From a checkpoint of a small mixture-of-experts model trained on Wikipedia.
Training: a variant of SOAP for the experts, 526M tokens, 3814 steps.
Below are experts of layer 7 (counted from 0) of a mixture-of-experts language model. Rows are named router (the router's row for the expert), gate (a neuron's input weights, with its number), up (a neuron's input weights, with its number), down (a neuron's output weights, with its number) and show model dimensions 0-255. Each number is 128 + 32 x the weight over its row's rms, rounded and kept within 0 to 255. Numbers have three digits each.
After each expert's rows: "gets" lists some tokens that make up at least twice as much of what it gets as of all text; "comes before" lists some tokens at least twice as common just after its tokens as in all text. This comes from a sample of Wikipedia text that the model never trained on. Tokens count by the router's weight.

# expert 0
router:093141082077132107113083151080090145132128171096102093076155101123101127119089097158158219092117114137114139126132063136079165161118147125075100097056151099175169135104097099142138179197164119169124155069096084136113092137093138133198101143176106177120139138103116081068154111123098122083143039137123143135177175119130125174157151138172087122110102111085155132122159109091108144152145180097139191106167141138135109136132127132136066129187127119101112074146118107115135156114111104107131112120100143139179138147137105151109159099166178214084116138139123095120135174127136043105156142157184136150118147123071123109069148188175155191160092152124138161152157078234128125135125118119137169174117123173072114124090140101054141112140143168123098108166135119152120099130122158
gate6:089159146102091130138126181141166115142141136140113142131147100116110156112118198148149160133096186146105163052097115127156148143167160083132145140113156160162174114078102113080092121117132155173152117074153118125153088200182145167131126153093127090123107147134142195063072119159147122207150168151143167106129117112150131048167161108183160208131050118144158117115087174090150083113169141087072124081099139135091108138134128147134094097115185140109199097151072136071098136145099150118147147074131159095129092147189156104127158117081124113127145092156124097103192123144140140129095134140127141119065122188132106169120103181103091103142163222148166196083093136093105075144165156097179175159134145111114108125121184165161134091118132118133144162121148115072092123143126106
up6:121102165129170126094169128136159144127155162228129183183077109142129143124176139124071111121163121133085145106200156130132118129107147107081077156131158108152169066094057096115131145137115103172131150097133115099099082176129052115121156118090115133187128137102154144081054091101105150119115122129167125136157113061123098115199139111133162143120104134147132066123104168113086059152144138170061153089076133127139126147123091123139133177176189145135146147164069132056113152141130129156105090093120107104122145169120094115105101145059136119072160128140129135125079123094130082125125155203123160088150135108078062148125144108135119107099149141087115148166128200096118134169108105106085047163128173142166097105117189125143158078159107067171183142128103128104140134070104122
down6:059113110078121141102127155197059132146199125145130161110094145099115084164130119178118113109141150166121155087184094117149164131152119102077156152095099178148151119049084087108159159103114151127157121139132122053120058112120100136116160128118242083062096118162127128119137121123080104168147186134134104173150129126122139090153158103130199125165083136155128091141076146128137054136086132071064129071094087147171132137122088129149128158080163099127136095123092104050134181159151116097128119125112158141107058192136124167150146150146080089146127081143171089153143109087181130138104183126143142135135113121140086144160144137149105098107125181130107109150166166075103076190150109136178137158100141116082159128143088165155166134154133122176094088124170115150158121153136092
gets: ",", " and", " |", ")", ";", "),"
comes before: " ", " and", " which", " but", " he", " a"

# expert 9
router:126107083163157118155153109107137136078138123118129124095181114189163121133144103165158131151072154132143125132049118137083163131096125071152124131100108072048115130091088126155084144058153093175152140144133174205083020136177097089126047152151108139102100162138164076105151132167126164117081164153108134157106141070132107138129118096102191103005148150126096084131138137151107121131115149129139093155162109118088105177141124097117101096119144127136168156148123158068171116151104189160119110150143161170132142222190150146121111123106067115120174143148117072083186123134087176172086134146125124161158143118168135151154142109161131136166108102169149134162142113157137119082127102153129100145108162107147141123148173146110092144152076173128130156120101173090144069119142081
gate7:062096094119114174154170102106134111144096106117088183147114120107151160107098126109164129138144165146155108182155108094136122121116126158115121116164113155102082130133106151104111136117127191187101158152137131156144146172148200157101118123105096150209137114105093115174087132170160119115160161178110119148120217103109099109193177116134144145088194152091139152107122157157155078169106111104159120142105137104128168114132081096089111182154057089190160136159159161136145121078095138141135093093174172139125159182075143113081141104128086131094101132109172119120205133167134190152147138106173113139162091131164103082124192085092084145092102110120194128118201105158103117133080121175210178118074131165109164097128163109117093152106100160150137204146157153153100143071157091
up7:115126160119147076132181048110101122122115089136163139113161148206129128157087105117093125087126098176143092160134110072095039104102110140150140167118147181083129140132165148104108155112100119135139138088164132149108118132088114160123126119196128166142118087093154093132152181122103115144122157102128163178124121073087147126115086165214164179105139114136089112114095153118173134125200121139149071161161132130046130164174137174102076129102132131101171134077100166141089140141148093131083159091141188161107145132153095143093191144095137161122128145108065100161075199213107142111144110107128169125103177160111127199070088112127099152148111138115147129112093177152133179150106079142141195100063117126111133126153176112162068100131102109071119089097169169151098146148115128
down7:141106143106097106104150124197112127207131123088167197132089141158101132118135135124144136144132173149151109161126115168155124227077127101098092126162204100132092152103104127059106122093126115159135174146142141101095102116100152111218189092199121072084132111139136169042145102191145122115087151081134175109188178120092100127081158166143138094134118111120129085152091090153150177169141150124152156139127139104091143109091132107127156139149129134156129118105166184092130078138132147079161107165159102141142078154130106121136119143127170197143131135095076124127177149150118077110136107091141137141164118151115079168117112150084144127166156138104115132115158167117200181191123147165161130093111132161100170079150112177119191170163100175180178178192139104106134116164098168
gets: "2", "3", "4", "6", "5", "7"
comes before: " |", "–", ";", ")\n", "\n", "th"

# expert 1
router:105122129145147140116169121140098195147136106184128147100132174105152180062162128120140132161118174102112161085138102156152125185096118143094130083185139142157069160146099105127173122085087155108126098105116127147120146102083153146141084160121111107159098072129122129141108157117155117155221117150162102143121101141126146189136188103121179109123162112108083176121087131156054210156135160135135140133126153178175167136161143123116141143120089131148137131088156159078166139096032130171088123145121167085133100199123117144103168174163173164144103219101094071095149139167072129103144096131120102128174130147149153143135123062140110134091141078113154164069121148135130157186150142114131143154141127080103098110106123103098105087219119061132191155149171087078159101133119067
gate7:123160101096158107125173096076096118088148104164068118092164155153151112180136159106152096105142119226106155121118104064091130105108086154129043089193131116146060133102162142098141150140127056131163085134068142123170107125163090173151161098209122092122133141105155124141201100179119172131153183154165123171167145126134132125126210148112114135104103113133126113109082127101123123132109121119072165155085117079174146108124082119190128116100171098113153153045090129171100088105125123163123145089108160145160129081078154174122132064153120081150115126178062179126094151107101148148091112127119146161130168180145196147115102110134093099139140144162136118097162150145072110122163107189081140148111150121112136126075105122073154113158110153101156168156134130105150122189185131
up7:109128132156142150102091120104093147178165150146178098139118104097189198174119165127097163131083139072149088133047150204109137144165045127113152135084095142211113136126155116097152057130161164179111170182162128140068152160110068100095116117147147158157138117158123191149114108086127081086045156103148181108155127179197104173129046139153120084102149160173198158100106121149135141114149190099114129114125145130118087111158098157109123158070108138118124128137139131118111140135106157097114152116093149165108133139151102106155104155114102127129156117127154159152159119121129138137130107146087121123086141075099095077166120189158151192117068119112117119135104099126140113095102147128162097123095076159139155204161130177046133163114110112099088174093132169172096103117074133
down7:154172081103202150148131172102105133100146154105196157091116121100167112133122153129126111128137128188107145096147158116194112120159099148076133146114122128132162111098164076181086118150126080108185112167129150182129103163140096160118121098190161107198089141123177151154150064114162196145145151105123144145153088093147113085128094157089181134129156026031124144140139110124098086146170115141149212162112148142134167119110175155147148133186168053119051131068112137116150079126159052144140113084124148132196129119145147151124138140148079094061120111136091095150176139153159101166140134204056116112140116150120175117168144139124120104097099138141148093102171133080181142108153096089099124138145137124098138157101116130146160114131108097141193102081142145144126093151145152
gets: "1", "2", "0", "5", "3", "4"
comes before: ".", "%", ")", " km", " |\n", "′"

# expert 10
router:101147135103146131119108106126132145108132106091116111152162130132119087111118093113150167140128139171155126097114127172070121112125141095113139091154148107109108098018118124061114114115138109147146186069094104155140127132133196140210127084160120173129152087161153087074121121120119146117117127096198149110099117129148122117189131173175113106090133110047074109129135151122146092138162093103166203038124129125113149137157129173140155152163120137063115104136060142185134162038091132112168098104136148116119117116168097090073124129151189147086106113174103126174104164141152105138122110063101083147101110099112106067086166084170067166101063181183122166137133041169164116144138118122115106087078128116130122102075136158112112079094087131137112121157172100163124091157109106
gate2:106149100136117128156118119150087149173129100097174131165129064124099157115114171163140147161161071152152151130100140132123138080154111126106171056123141194162108118095147113075129133149131163158179168127122126117151134174148106131122117150144100188065116087069096086089150100124097073139164091118171160126125152149126182115163090138088090113101125117052151151154149152149093077094093099147164107090135093170178134175140098146148101090133161105063159153171156114094131153169179179108147103103094105164084157100124084178170169196126109174147128136111113130119144106126077088074103028095130146053097124076147174138134156128106149089138153126160094100139171122127132157210134180095105128095057108151152170062088159145155117112144182142114142137113141092133096050148138112
up2:183070190208154050145106108110127143152082149085178131083167130159037140117143146165162122126153143142145067058080157118115131109160113130113106187144140089180133119130131126117153128199130127096125123185175150087092116132140130085132175155170121111080106132166100110134169142147079153135135105133173125139145143140155084137150099103112103155118173125147094091149126174151122141086114137102125110154182114070147142129121112142205135117129134079136137100066111094083179234127134090117124135100151141150138103159108124125178071066172107141096107081157108136139150096128142149071155122130128137131155176166129137169179144186143189134133153132102124184123044081085114122121102140137065168144061106158143171060058126112135092149143144088118104137163103095149094105111128135
down2:093161073117153129081089123179150076138113120206124113104122111072163111139175159093079132166124175125171131144150130136110104087090159107139156086173182144116139112163101096161096151124156127086068078141084111111153101057125148188124124090099113086197132170139114087121058155138151143128114135118114079105088103070112132120117148132131162118100148114101103136117125142153116149130190142083113150101162113073107158124121189179084178105120116195098103088124108196083068073134137129131101058162081131132108158131113147146119149132110149139175126077103151075138085127124079184144180128092067142160143123087111134122095076108140115123138138124176123096142146140167104087162122118133105120156158195108160102091147171131200149117120037159182115081090169174105109161153174168
gets: " (", " in", " ", " of", " by", " at"
comes before: " the", "201", "200", "199", "202", "198"

# expert 8
router:142092127091132109103169226100132150144172126137127125129112081099130068102179095139135108153146136188137204116142090150154150179055139110079091079173145112139141065113117137114089167115117196173066121098153131155076141110099128112113115158120081176133084094114140167140114112131130120115125045138117095154109148113141122179141111124143081105091114120095128135114173054098099164101139150139152119114080130126095139200154165157148170162167139104130138124113094134161105167081091133075131101101140104102083077158140146086131111145111159199112123113092121108153132195173117126108076144163157062139185078170091148165084132071168143126197104137169126176142102103174120101173163076083144159116167088116106114140078165140095114056175121180108121115129097111187123148109129148
gate9:146088154167153136136106099103147170158115147156115063138160111082115113121164087135190085173130075072122115143128076164134200169057186128093148128160107099070096138136125119122155090152145124198137133118058105174129110127159161084141134103134124109185076119175128141097164093152112141143142190173105117091110147150153140133094116109163119131179115177082081101137123164127116093082090098087118101130091146172128151158143120207141186114091072110111191165068153118124146110139115105147148097120111178183139143144151151182129169147184177133093086100109100089164164159096134117101169110121104083079183152115139154108136175165161098140120106195141155114106109159144115086107140087121129186138152115156130072104095119078134138070181142101077110078130100126109061117129176190
up9:145132064126105115103160144168107127152136116074108143114110158131098129168145160087159144153097093116131111112180159190135139162212125162136137142121149083149071102144163045173097140130165075118150144119165148149181115053099148119134100172162100143065134076134120141102123163149139158120120209171121098084170099115114130151146077197106149157154113111117124222074147059122109160078122138161136172058058113128161175158087117097093089136133153102129126187129112182124197095075152165123105094187098128179097150088086109067086120144121160161167057123148161103159130118108144145127116120063102161127134101097096137138138169090149176150100112119128130099098161099095081137096128105138102145112129116109185101097106072156119138086118105130087132118135137117195087108132138121
down9:113089099139152138091142102120094068153106150102154105084147023172081088119153098090156117128069113101182094142129078112180131113145098143119101110135109145106139113149105132158091114115150126087168127120099124175108114105120097102111126153132103122191065129167131173167113135195095119163197155171099076109173111210127139069131109119134127097184161043161122053143131153140118112165098134091099144101090105117087133125148169152098110084142142116130108125111113130140135089090104134134099099155113163124129066086144084174121165122155111105194175130130163082100131092083160178118176125097077082120147135088087130106110120131159171147075164099122122148120123074149115094126141124203104178130110128117121064103084100102089155122113074086096132141142065124163050049089116139
gets: ".", "\n", " |\n", ".\n\n", "\n\n", ":"
comes before: "-", "|", "==", " The", "===", "The"

# expert 3
router:083057117151127153159138121128134177150147105106141125144085104205115117104146088139132126131087131144091148102114148191135145110137166082096086117063170110111102085088149118112128106137177157199156127180129147180077068117070068198154151175148129178170151128138180144090142153193126058111097131121168144101130206104133077172172133078143138122077111146155091105126151079120097113083148110138082125061180150144098144089202117141125108221129177130102116200113126186117113187068120131105157095091104140115149162135132116161151097120119127164086147086105113136186139153142142150128098174126127140109137094145118124119138095138140165057112117131125117074077133119151137145145134163131130067129106164062102130204137169157106127088126165157104146108136124154120189123134149153
gate7:151115098092169112122166149107188148133117131132127135100151170115180134112154077110106111135102197179173168155151151185190109110135152118064135138091058123130126142143091094103193123135139075127127119149127162056097157146114119144144122153188133062126148118054142156167141103160190138198117117150127150178146142193137155119128079091056105106104142118068121080066173153154125118090116171120157122065106189133145141142133126124110113118149117147193080131114122122168123152160150146135120177184148165170154094106108141151160153167176127094127083168205045156168151205081175147110146132169118136106120054099104119141171097104103168091160107130153139130104148120112072102158133116122101123080157115094121107044113146172105134115149145110108142126132161097130139080158128174
up7:060112142141118117204062106148065119179154123085157120118109105131179083100099155117171132150163162130135119129152104067177111083108138178083121170129113083118157101131116136121104101138114137083165077106100128164100167144097107122092106123177101139096174141067115126176138157162104120156123098109135130114089107155114102134121117188130126117121107182104154064166165149182103101119133085126189093121101126133102149121106199200149189199186122077143171123121127109113159118113142126138157044108141081140139127051150156112099106123181148179126156132066143093102115122077071089121108174115143081133079168106141135156130124136083096101152124103156138147111165133114093130106140169205148093172171160159163170193106156139123151092132136161200102129121140061095108063115166151
down7:123132134156122082120131090154125146113172112117118168118099130193135108220058088205150122108137154134117134147089126092067193151176099139113147063115143114136146114183177136129084159147110158157158122116102148098093132202195130132141137177145150130098103105173104125120149125119134090165146105156157061167066088134138118158105146154108151188116119086104114121162165187143165179123092098179093107191093129105108123100133117172135133196193158099117118127152150214159145131128134117099138149112198194163084094103102169155090146140140115102143064068142143129105154158093124206136147078083091110108193160107144170105168122102080109119134140126104116144127133100091111153058124100091125145153080135101177126142115140111184101114114127124130178153126118204109101119150076117
gets: " ", " |", "-", "201", "200", "–"
comes before: " ", "0", "1", "2", "3", "6"